config = dict(
    d_expert=80,
    learning_rate=0.00613,
    beta2=0.95,
    max_seq_len=512,
    max_steps=3837,
)
Below are experts of layer 2 (counted from 0) of a mixture-of-experts language model. Rows are named down (a neuron's output weights, with its number) and show model dimensions 0-159. Each number is 128 + 24 x the weight over its row's rms, rounded and kept within 0 to 255. Numbers have three digits each.
Before each expert's rows: "comes before" lists some tokens at least twice as common just after its tokens as in all text. This comes from a sample of Wikipedia text that the model never trained on. Tokens count by the router's weight.

# expert 23
comes before: " the", "\n", " The", " He", " In", " It"
down0:119134106147136139138134103134121111137181122115164109129135101130098126117123116141099132137130139166091113081093138118073090100164145118139119129135143145149144125134123104115109108145086153107097118129150147170148135115117130101096129122147142094124132135148161113136115110134194127061109089127155138123125168106106131130086092179161135087110128113186125102115110113129119115085104130127113109125091117144125136120149081183147119126100070111113098120156112126145080132185113128
down1:109078148129127097110138113098118133108118088103145070106131115117125088134129104119075137127138161115085139132154122135125147137104108121106146125082114112143123160165126104163137117136135133118136139092129109099161087143138095160094162120105173109177109156092128155125126152103124143155123120109133135108094123086168159147111126158146112126172104144151133134151106144149155168099125117118126141083150146136131097117119202145077126094149129144134179144108155093118142092148126153
down2:115122124165114178144084112142118134153086153089143174128141181102114173125112128123118130144162138139181094104099144135145129118130126134123165173143095176124131103131133129088109112092137119140144122132121127129141181111126110121100079093145107135124139111121168131170136115158128129084117111140137116089157134123121124143086140124098173111142119124135082175144145144170105141168134099142161108139088116122108145133138119128154152146121116081124102090112095137121163142083099161
down3:105138123125111113134139118119139157106162143140102095133097118153161112105141163148134067149144125115104140131121155112132120088103148064149141070142150151100122134119158132140178115097128126135071178103124154108166090138129163131140137104108117147144160095109183129138147074115150131157117124138141148088148148093151138111106108126090133101135135127123113147052141140117116180107082115117158144116125149146128155091102130139103122121141129139163115116174117126156139107139117140
down4:137117125100106099137154112079158165121117151163130184157129129144132098105102120179089116076121127128130102148169141120151134111160104138104104129099119114147151156125121153179119107113101121098163144111097106105102103086146141075121123133134135131136123130143134135088123119150078171121122158189138119148165150166139138171104115134188129142184092137124115115115117129140141123160111103150128133174110155124114122096097109116163148145129153166132132144166131107104134118121145137
down5:159121131123124141128132134140147097160122087099142084122148113106158138110153130133165131120073088084114097125113097131181178135138137135101136161131122132143078142141141137145161155102091058106089167147149147108136102135108121142102110142102128171119112109124114102146144158149149087177092165135080124112168149127148142113142125125134127112125147132141117136069134182131124139102122095157135135141141153169122121093144164166101133135149150134152141141097128125146115149148167116

# expert 6
comes before: " and", " the", " a", " which", " but", " he"
down0:123133140087101104151151127124135085155129118125148121121102187099164116175145140088174136129123099114120126107132115128146112080138132103082095142116146105142077109133157163136128090128128151176111176093138160126131071107112140079150100161105159106138138121093158140138113143143142117114126131118131145091158178100126086147127134129125119140122094156113121131121119126101140123099093150124124129120096159100113078138137120155106126135163156106070142105123148151167171140148124132
down1:165108114102082137152126043133106077126158122137121104128120126105119157148117158158133089139167103108157156085098165115171126122144122122120163105156159142105160107129140130126132125100102149132147115107123091103165137140161123120173152131161142115125144090124120130096107091146167149141147134116106147144113137104144177125105145114120116123134111096110142132099129115139092127141053091130130098123146153145175160148141166121133093124112081114150150123153154117153159119118115141
down2:093138120141121146130155088084112142107132117131113148132143140141132146110145094142111135145116168129129110170135115170146110094139110120143135158113094150089114116086143101130111136154120179144150154160141112123155101099120117142156106073105154155120128147137152177093118078119100122127116113109158154098159135122144136126086060104132152138125146132172159109112100137149128139093123106148110150121106106132121135193141135103183084165126143134107089088167123162120154108104138120
down3:127142122174139157171112132139130125156091137135111122139137107119136118116127124120090110127104056080140088139081095131135144167168181100121115111067112138117118113125132084092139114120142104135138133122108126121133108092162155107106131162093122102149106139128119113145168131101141116121095117147144107137114130119129129139075146072101120095092138130133115152118130157103131116114105119090101118115156094145146126136111075133168121112138106096174144134116118078154151083104116080
down4:100098128160127159106116112151132115122132127134127128132114137114105109137083116170121101109157160143148095140136151145110134123109107151125142127116118144126179111153143130161122142143054132128112160131137127068152157115127126141151156139123120150135114122116130114093112148143151086120110157150107103124118111133108132094129131122105100081098133098151107039011150107101143145154137135102120156171165148107132106125142147098119150137139114166120145111118144115133111100152134133
down5:129112114183133145108117114086147096100152098130149114139117120149152130146103130117146124110150090088140111150091129110089122143110136164151125118137115160148155129126101121128139141128111122109109154147125127104094096164138189130142095214104142135144139108108101135089179133156116078135143157152148114157178141114102124092120126134116107151126109137126143113035111132121151134124142155145131163137165154115148112108124143159121128181158138179132120149146122140140144143145128154

# expert 2
comes before: "1", "s", "2", "3", "4", " years"
down0:096110205090119110159153139131120099109140143144159119115133106144106107196124175112102126133147137083104147180115124108097111127102152123168111148136100113127079125180159159123140143090116099106119127146114126128132123104130139124149131103133109132143100126132160122162150131137139148150119103092159143141172100119201111129114094117086115090160112082142114121114090138127132154132086136153148125111136099151132115139184111114128115115169128120153096146124102126149100149138114141
down1:120096119164129145087098125148140141147117156113100066126087123157130079116103134170128142110114132145151148117107157139118165165152109140107147101131184119134174137105136123120109087143105144077100177139134162093160160101154092082111119124149122105133139129098181082126146123133156144112099112142126148143174128170136150128127122143109125137103117101121128151093109079107121106132147122169135169095109101139113141131173096144132162106146119090132147124140133117120136097124158136
down2:112158124099105149130125125116112124100110110133167126154121107101123121177142106137152140081125136123121147176147115143116129116128110168104167078111115137124137122158116154147084110104121144178104116147132126154166081100084073129140149201081146129147104102107094144127137140109101118107136104131109149110111098136160142182103120150133140137174130141141145117114123125108147101128147154110114136120119118113129123176158130162170160085128153172134088137096164129108138100145146163
down3:088122077094175116138155144124101113143134165124110136073122111090127149089152122126155134122114130136176160152135118141164123144148102134120148128156149131140135157135131133102149144116151153096117148103144131091136162159147150145114162130166132141170145143102091137123133122132095143121155134148100154134145130093092131138087102120130124113124138138164156135223104107180124146163112117119122136159095179111165129116135117105100131122080101135115113166120113136091181106118125129
down4:154157127110151149122157129106131124089116134155197096133121156172105110127110098161180128144159102159119103121122133107123124110119105149166142127099119133143137132122086088117119115104141153110075090153120125108155136147134130136136103154134158165130142146155120109154069150124141134119055096168140096118133104161095142145146143162120130124159106170096147131157137147157174116139149131098139144119098131092153154135130142147143146135115139137125156159099135135156126088075173124
down5:161172089136118124118104128106155149089118099147096141155132128128118129119140087134141091121137159164102120095144123107157119165172122110135128086086149103160071117132142076144115118114125143100139131135097134149148107123140112138111106126129153138132138150152132129103136125123138151166092132165162104157165141136162152102138148119095143170147118185141138120118119124093146126129127165072071166102131092118133150116166152184135130150101157154122119074146119091135111106142107130

# expert 0
comes before: "0", "9", " |", "8", "5", "7"
down0:118105106159147088082178152131125165132151171095096160145167154135115149092157131119151137164090132109131126163092136140121156125143132150125073152111113142109146058177109100136110145080103097152128130124145135119123136130143134138126150151134146113085097155134128113151164138101114115169108137139144146128123135113170142159110173111118114098148077150143133144173134109111136097142168133131105126133114110104123175128098136139158112170125135126137101127160138157135171152162163124
down1:128149148142176113140140131166135101152126147140102138069123114138138115122154095127154126165115123154141116134091107154122083113103129147117107124118168097162128138120119164129131152153166126115136090129102141121124118076181156144148166140162162108147112129170095086125153143164124147124147165102114075112117127111150097086149109088090123130118101131129088161138135156171160140176130120172091161137122104145115139138141144119110104161115139078112124101105123137141165159125107134
down2:109135147142148085092131129145157136105156128098124116190105145133075165108152090163132137117113124121148129116168152142136156128114118123118073155060139105086100143070110093181143105139112139125174137110104111135126157142105092134126157171121134127139099165126126096163130108093124131113156131135181173127116160116083132106126074134148123070128107126102141153119136113094103125121130119132156123124124152154143148125124156156094126146121140136121116124166130117148120106144145157
down3:160108134101086148158138137172129083136136187113139116116150128154126147107131167103157156170125111159142128161163113170127116140135101116125134167151138128121110139126093111124131131164131147099103082127135126129154126137071152154101129124143092135127128135129100118109175091172136145136143160157170138184109098129100152120161119127126127109066140108122123139120115103117095130140112146150108126171076113116172099113167109146078134094136143143124134176107118148105121144104096117
down4:133176120118124107142102129086128135159101126157098107161112100137113122140095135137082133108127117135139132157132114159107145081132145127120091120119146099101127119141102143130113122160130155143104161119189092113140136150113113149146130164145125082119145131138154148158098120128164143107107104120170095126180120105138107133104150144126136103213148123124146150098150114093166122161102136140117124106174135141093134080070152157119160123099139140156124131150111068150164122130137154
down5:095098150117113099098132098142166100105163140091144125117148149131124121165134133097101133145102116149115132095100169122128137143066083089129137119115131122170147119125184127107121139047170117157161145147120095130113102142140133125099139079116121116123145161091115147106164162113129103121159147162141099123130112139124114116116153124118108112109150153130166152134103083113146110157154096140166106121126150109175103148127144121120114110150103092116127144153184108077130104125121115

# expert 4
comes before: "1", "0", "2", "9", "8", "7"
down0:123062155113143121141107119136116126120125102122138085132086146145150122157119158132120095159122135129125071146191092125101085119156128172143122085088121154136092121121138143157070154150130134164113122119122111145099140150110082149130153140138102111132106121145138086177172118108178119150112152155130120091143106114122130110140108130160111103093126126127111103095123113095140117142097167144119132081081122158094164123086126134139128131142113136121111121134175125159137155115087125
down1:076135166093143184171100158132141165125140125106117107120131114130155089131109100133150100141179148118126134134142170122103079136141119116082135153111105167063168154110098098146129112141101128116133108104124115064169143089150154119120152110130181098141176147134136138110106140103132108130121130139115142165125122138124137136147122088135141085134146126109100141134127134094118138123141139125183090118151142113105112136120099106143138103132151170116113147079079137151150138111125148
down2:143141148088093107146104153151154113078129108101144141155106175155117119098113135081137094170135130099093145128115123119120140165141181147109130119085112123120111111133126130140149123174106196145118128158134090115132128130067137158144155134110091141136098168132144132177138154137151124137102140109131152097127126148110139175134133134096137127114150091116107128118133113097146164130128185141133175174079122111104089103118092104132110155121127121117109079138146133118101110148146115
down3:109134121137106069136168157140145114112169145127054076132102138089176135108162121099110119116122166132151122129108093139147132160088120129109100155169108110133111130085125179104141168118154124083130152129146161095117134125141108120171164080137118111114133142122134158125117127156177107108127148115174137121114093097112139159131125119109152141150132149130102125169166122119160162195112124134109118114097087140134120104147115147113110151125147131137125108115163114142142155122125158
down4:108130113129097140164128153104105116154127134088121139093130115108076127106115111111130104129152103134138128104115115122135125129117094139154135102186179130092156099138121137102145155143132136065126114126138163129139114105166177163160164149162126049118103131106161121162146129118137104126137126147172102149116085123134126105075113118136131116121103112124118101139105085172153107166143081177106142092128105134136139127176087139111117131119122132145112142158156089117125163133143137
down5:156129102141134124132098122072150122162120135155092152152112142099121164166115137117100153140119115128131175108131114141120128105132114120092124158151094148115119169139187094143165155095109141134163134127107110133125122138134094112157186133149148104155112162131120144130170114134184122146137125153143105158120115113107141150154136159159172171070130142100132129123107116149139099140146133144157151121162103141168136093165143162142139173127120108137157141113160128089181133183116132

# expert 15
comes before: "1", "2", "3", "4", "5", "6"
down0:128139136192142136126090145122113127137117123135161100130108140080135138100118097104129132084068145142133135166088099160161122101133147141095139110100087115108147133117124111151135135147113090115161143115114127133142104132102149123156176125095127135121108133126128145135119107136119145133119152091092128110111160181106095168108115119099100124139108155127165113157149151193150172118125114125148103088108147107150151146147118142113096138127128173116190130168111078116177125113163117
down1:097088112113119107127154121097124159133121099092095191113137138173088123127118147111123105175148124098100106111100121105104174137099123119165155150142087160145139093127138138132115116114134148123123128140065145109125107150105106159133140129115079168142133094164118155111162144084126088131145132117106118151096161152168105107137137142121123146132090096105114128082147121128126102175120142150101138165112130110091126156088088150104164103130140123148181112157123127105125154138128132
down2:188127125132142122126118095125102151103095142161129143130179061153119148098121161141156156118144128130072152158114125123146099132098139102105148123129128135134161093126051095127138130168147082113118110146128097111133168165086114149146107100149156132136112145137143139161149142127081094139119151126117123099125154159164129114115129110135139136085106126137115116138149167129133110129070139113104144114166096153157099135148160126124156118182111172166135102136111140122107128148115133
down3:109141178090156145126085152107040141129117172125136155117162123126136111144156122114144096132093172114144132132094156134131113146159132112152131138100112151152120133089133143103145146124177133179123110115121124118111130141134109141124171137113117184139154123119124127113121126109106112129151111138161096149076122132112122110154167129138092129122113113164119081189092144131122163093115109124114129184138146152177101120127155118137122136114104101177080141115101121132151155114130103
down4:126132120167097132136102110098173123135153097131088076052095138149108126139144126133114128130149108128137102115153138149128087124166153106100137142124169107083165116145142114093139136117125127201151140108141146154106125103116104125113114109159150138106112153084116107139144131124172155097122156120106183114139104089107112135124124123155121130114147128123141142146153156116181153130131129154134156132079159108131099151058167165156112159124132114142106129119159095142156137117125124
down5:094133136144123126132129115100148146126131122151104150101124129161127114102117121117127109133109137092136161121090134089141144137116086120152123110164129142141132132159131090095122162065167172104181132149177123122121142139123119136140109185112180173134174138103117162140142112082102131126126141161111122134105121138121185111077104138140103135117131126093134140136109122135120126114154134115188120104128147105131118113048147102151162110127108140127165129078134125108104130066133111

# expert 10
comes before: "s", " of", "ed", " to", "ing", " in"
down0:149084148114138077114093096114144154099091130176168095117155101149152146173109114134129109100177109105168109146110133126117131134144158139097115165130154124111149106156114150108086108081100142169125144146118127138146140130157148179130144105102113154134122091134183105107153133148138151135123107119143130155134152135124142128146104170136117108121164147137104111077144121153110091139134076143070158105139115129153146103156127121118167139120140148133144093151151106123111116125164176
down1:154113137137114115127100135171145121140112157132183135119135136169139171089105128138115111151100119102111183116128147120137100080104113096126165140173130173181134149131126104138113136140148114133158134119138165100137147148130093135165145116173127132174102098102133143103148114080157155135091125147160191123129139145104146134167081128114114097127149106160108161154129129107094085128120108137140119084165130088120168138109127134111152091131131136129129137143164120128178152113110136
down2:096128090134114148126130134119140136122110134159117119089116112118095159142127152102183147127108076127121084119128143156133114112134168117137135111137129183162067120135126158140145116141089102138097156074138089118175111174142142096157149162061136133141145152119113122121131133079133153079128115140177100119152170130143097088142127168146142138165129111146123159135124141124097108118120151137144109100118151114138129120144151150075162134144187115114135108147126136115115124134166125
down3:110121087128115127075149109129117135088117077137121126162162093140086137149155145074125112123134113138173117103173124082091093136145072093116173130148127142082108117114126150102138118135139133109116104148126129181166165135187135140164142144135126143120151110136103137117139161141095108124114134152140131138161148112096122134178119109146118121090118149130129090126136156106128117129148153129114135160181164146156101175109169154109092145137111135131160125153125115125105154141163132
down4:110134108155124152180123134071146120125136111118130136128131122145171108111156125125120123099118103088091178137125126147121167088132122101119104138126100129121140109098119130147136142141101119123074135143122167157113120151093140137101066136126147137137149114101126108129149119110109126137137122115157119149124116095112152142154111132152179129061144103139115143053112164127079121100132147100123148098122128090128112120091177112140093179141129118140121064144141074088105134127127131
down5:100151114135097136131132121087142132128120167170173153159121090100128146136095155142158120171133110136116131140114091112108121157121121121141113106128120150113158132099137153123120180117107076105156110108119103155134117112127117101131109130128104094130185111134081106148141107122113162116103122110199157117161126105124142155089160150125118126142072132107136113110129143105122115148120085163099092150082127145146125144116102149162129148134111089141099127140119079098159127111177071

# expert 19
comes before: " the", " a", " his", " be", " he", " its"
down0:108146102153117120122136140131130137105149093115098164129085126126127102109123114144106129155160155160105161123121106144111150128128142129117150181110112116118121103097183129145139164123153185129136097118184170137108103171118125100100110134090070123123094121085129163136129133120139138109146095068167154126131111094171098148145138160115168109113141111109151103121106114121108102125110133149105117107132115165151122089132084129147100166134092131137129130124178173102105112142152093
down1:101135097121148126128170138109084117146132134141110155086160119117167151099137131126145155086114152139137135053089084127142154159140144117123145135151163119109138175133110142098105103109148147157117085105102156122120130109164125124105141119153128111111132118145098116134081134143118124123128157120105133148128160113159137125123124142130112130100146099119138162160163168187099144129108108092157118110094126149118111107116154144098151085103080147080126127108139137124160110097107050
down2:086122113087103114140096123123142169104100124130163127128078092165125149141113146095128128097118115096134120149152095139128127115146160119122133137140147132123115120100107138175112127133104098121132113129113115112106123138116115098112160149134127135157115114126112133123176110102134154116123171119112167088169146124097089098109154102112095135110123106118099151015093145170158155134149148175131108143128120162163089114142160165134122152144169135111124117140149161125117126168156126
down3:116144097151177125131111161181109121120102147112133098149127137203120148128115142108117146123127138147162119145143143146153123121148103111094128125171136122131098145176122123135136101129172137113172153100132142125123128134106122082121107158085144120175118139139126139120191142097100104152147125124190123131147122154136131065148128114115131110108155108128139121088149115105144154103167096137098098136079138118141129167146165132159085149171093089142126162148155127145115139138107106
down4:138077103079169103167141134126112099086101157126141131099139109104139161168129128120132134179108138124097082105104095157125145163139113153120131109157141139124083093125086111167110126147111139126119161094174111116133154149146135120111147176132149120126099154123111113150150128115111138162105127134128147128131172114119161118107137129121100083121180135117124135092084101178113108168144120154151133141125117135134090115134128185125134103185116162120152112128138104176143144131103156
down5:116184133193108157109127134134139116160117151164130156132074099160152112135092113135132087149120109166117139096145123104095129081133124122165132136175137151102134172164116135132124095084094142119082129096134140142083101110124157075122102120096160161163145106126179102077165118151100140114125109138124134134131091090136127120136142114145111144164112139128153094108146115148142154126132099121130119107120145165127153127124101110135100148140111158098130167138124116163118139083115121

# expert 17
comes before: " |", "–", ",", "0", ".", ")"
down0:126155118123105142135167126101134102118141115059146125111103157160134097114149185141126101134129120134150158089109160124126160153111136136146092122107132108126160154120110161084089156111100139126143140135116149148147143146135117123117092130124116131140162106148158088113108156167112132163117120115204150166097209146140125146127128126137107122138161102147142172106130115113121146125113119120155112155108142121160141099164141091137158183154150153102131148164116150186130129146111134
down1:114112143111131165125138126135093129111124104085124133130132101106137113125129121148127136130129160177149111140107146097199117136113131133166130136076118114122100140094139088149131114124089097101116130129134049154107147115126149128110129141173089143148146150138106110085118134162195151088125118099169136117110116138116091116051104132162159099092146103129150122123142139135108115092145136111098135171085123139117123129106149080135138070133129119145142142116139095115130114143110123
down2:118120144117116142101179137167150121113114128122128137117106084112118117119119138149136126167123139124147103147117146169127164157124123100127112120107134174172110120138090107148147070167128134132125182111128108083107111135107150148163072117108089181137184140126105105169122158079125152156135124150096115115124146130131141160160074122142159116142177132123122142114161170102095112097124071120097123137128144123116123156134146164105149135118152143166136107123126152124096100145152153
down3:147141101110113076124130135118113148109130104151168093101105101130082108123119107139108132142121093121106088117133130138131132129148110131097141146163106119128126143155160128129115091121133139132157132176158115103127088119143095139109110197136126083089181141145125143181125119094144131144167084125132096214116126113078115139140115137162119110148149138123128099102127119139126084164129070090121096130105138113146130108095141149136137141091104140103165124141107168112139138127118097
down4:134187116131105088105142134086132094146116139176159145161125112149143116147142107131091113144127107112165132102150145121086090132102101104127096155129141142120086131134119137095108103144119168131121126176162163074110148164144070174133121144135129121114152167149117148143136145125130088144137113103158176117090135104176126130145130136141138125144093103096100186170134147151136152156127149135097137143135169095122155087105143118124133159134107138085105124105137119124152117116103125
down5:136116138165107106120133122155162097118105169148177104134105146158127106113145167101115172166098139131102155128156139167136068075123141157110091109151126155133107170141104092104149148127131146111112118075120114148170109119134169123112143146106116142135142136141122117115109125108121156159128161087103138137117143140145102101152126118143133128093170098136171117076166140183111097103157154145148110167111107151178108127141101136131141135156152126112098100139119167135113153116139127

# expert 9
comes before: "\n", "|", "-", "==", "The", "==="
down0:141152110151115114139172163096174123154141123118127177087174128123086117123152108127124136100144136113114147103133161092174086151128106074135135112133118114100109152133139157099105103168157149125117138124075153160112158122112120147124094112135155112105094127135160120123112104158118125086084089095123118115101122167090101140130135111126100108145145127118147152213085165140127117164125134142139129140137114131092115175104139127135130152131142124103147108111125123115156119079094137
down1:098156144145134090137127167121118143146128151156118146182130126095132133186170148084091120141123136118171097098181109148125142122096151150100100087138123168112138135115161123134107108128137125054126099137110131137091146094136125119134140095116098128117176116113115097128114134130122085137092144133132099160142118151160119090120123107070130137127118059145113139141171148144167135147143111120157132134161090131124107122125101105127133103116170089121129147109131129100150165101102137
down2:124140207155115119120114095136136158126112125132115118134099125125114129112138093144158114130143142167121097127150140161136118076130075120127121130105170137123145153117144124142138123090120136120118145130112104104132187116142114125104153143146149132111175119120074134127157121091137090155098144162117128152178153113128099098145198113129140138146104094096129124071090110123141114091164122104153092127135161138096097134122119144153116094152158170111128160143118087169170136111119119
down3:115128144118142129147098109138085133132125124151090165132100132153096141129151119088107135139132155109118147111139114174143144132087119164109121108087121120132126149086164128172139145116109069117112162116125101109132121102128124155130123148155114136116103126135116116077163130084147121106153164133086096131156173140145142116135135107054110121099123130144113106031163111135135147088158123134186118105140118129105111109166128112109157092148156145145118108163137116126157135139137108
down4:117126161141079099068123177110137115123097152100150105161091161128118147071166105065106138118127091135131140089160148147129122148114142134102142134147127109159126103130145113159173146094110098148084136134152123117109128164115118135129120170162133113113121117117057120136144187112126148137150087117118085144128172122156118117127138182131118140085123157111119122145154119079112131118124127142161170135126126135104113098104120132124113179143137129124109160112106146119104128117133143
down5:126101126123165118108114136118115070120174119120075100134143136141130126135120131163116135162097133133095144130117143124141108107104160142171134146106123101139116124134141108104080151175122098096134104117171177133151133128148154145111136133193147047099118160129176158134163119148136139134148148152123136136097132086103168114133124146094099125147150137130146115114089136135149128158138125102165071066118144158108114114117140158111132111152136137143074093126105126114145115137141110

# expert 14
comes before: " ", "\n", " —", " \"", " +", " W"
down0:105100143122157116178133109142156132115120117166119144113139142103133122133111136145084115090155163122137099163136129147127091134113084122129140176139178129138102163136168121109146127120161119146133172120141168159135153112108130166123147130122111182134133141090161118120091067108162158116123111154125162144100100128141140121112174145115137141112126156125153150163111129144168142134086148122138119146109148116139090156141129185171121127110087057130102123125133111112113117159141072
down1:143150098141148137078134148152113111151137163153108107128131111146091150151142150105133133131092133118114095138099104136155138104085087101120208145158163160110177111077148140094140140142145120102140114149115078119139098142123119150166096118142133107157186166149163125126166121137108149134117141131120141178129149116104120161153157090101109140110155164117158147114130131104156113090113163133118100144143109126137145140150095123090109110110147113123110135155124114101152173107162140
down2:146119156141098157128105096143168108178100113095141125130137147127128114134114140104127122128126185085137122084221141094118068103113144105108136126157109123138166151105113105085124113142121120122145116119110103140133118123125097121104169149137152162134150121143119127090129150178132131132143131124126075166132105106131094154155142104190157138146134126132104157121125100139145131106152144136154102121128143114133137153119148125152084145161135150098115152115162144157060140137129169
down3:153132116134116135124119080140149045131100127146148113157061161107108156104146145126135097094132132092153110122148176142113099146126120149110133113123165074106111124114101101073134152112122133107170098121134130115125082175166140114128104134086150139147191113163131125123127100171138118113130177116144171154129121143139121131141140111120111155120130106129141134137141177145131128107129125087140114113124119110077134107130142138136115120166125114152084125127132137121185113156094099
down4:115152149142132148140085128133153122141150113106116142110146118088143105121141107134132100144145124151138157184091161086112097139117118186145151128113152138150149160134162117142139158110113143130109136114137120125144165142192079062153138114150112158145119129117144140138126095144137154145141133087135139168107059134142161127137121123129093136106110132148115115127120131133099152124094133148135141100180159205089114092132150124142152080123132077088155135142099159146120126123123124
down5:144176096169150179135098119094138146137148155089182117147163148166122121145134137119089106165151096157102143091145117146114097142107106103164133116124136142093095142132109162121104128165130170104152152142074137117114130107091090107121100094149113113174155111108127108146146098163162098104173138089119121127134116132108151069199148130119140125129116128126147157143116153111154129151122130115125085149154129131144123112130107114167145141134117106141116107094121134166121116113142118

# expert 7
comes before: " to", " by", " in", " the", " on", " as"
down0:088145141128148131110068175096143149144114146172164122083133106104119133080093124114162154094122117113084105143153147162069133107114132152120121137110110127106098186091108152151131125138148182142107120142142125140134132122094143104134142149124141106074126156130131107107122096108093109108104138117119105104128130093144127104117166127096158131124123155159116168200131159100092121119137147143120169124138153120115111162154137111113139157158114129138101096166126142164149126125146144
down1:165131134096153093144158105151158123130130151126160128140119106131125094134192124130164138167135157159142146091162119147156138127101128116117164122150170153118202148126118141135149120155135123114143113150100163150146144102178094131073131093116140178129155131149149157164092089156160136111161128132134148130170118155173140146117118131144149071117143155098131164176124126124153105110137109120137135088127105086116114106124095142110128107090109097097148127124125135127149131099135125
down2:123132134106103137150116147138138098139088099119133156146176140114110145136160121170132161140137169150114143146162125106110148100105104101181127120132136123142130141156141154088135103111167161119127099129151118141114157096102133111153149082167076112096137108116083112172075090133123141122143153148118180106124130135131138119126116143110156106123104130103145095196086091125123161154180106111119118142153139073111100139140106137144100140141111118123102153128092136087140111097104126
down3:150153111077093164119086101086111152133125114203124124139159124107151113108148144145145125057095144121148163151159087115124118108133103107134146104114122083122101108139129123126126121131118158110163154141116115136112171137122158146147112119095105144127119084119103102154111115131130154112163100121144089126150160102100142114128095136126129164106160125157152094154134118127076156128145127141097152149155120112139112156090114103095124124099117096146163077129114132126102177150162155
down4:129108143136118142099073158154111126154117134134131167166156121165144136126154169165079131133136086113119146117089164104162127098101142112171109125121141118121122146105173144098145121120149174084126117111098130138119096103145098111107140131153156115144125107089114140145113126154136120095143120099164136107134105123178099157097146157146120117140117131110198116171143138096142110160140124139105131119163132106118148105115109165124143066087131103126174147143103107113178119102111124
down5:139142084128110113099088108130132138088126129145103102131135093175152129140163162137147137144118075139129170155141116118132115091121151160124110108172113110109128102158117094166117125120124113136111117125191125113095108126143124133149167139137110152120095118155124074141132151128090142132106140109112153107132186147109155132107114129114111108141111117128139101061115117076170119145162120144133140126106127051093131086154122152153111108134153170178130124118110128161095135140118139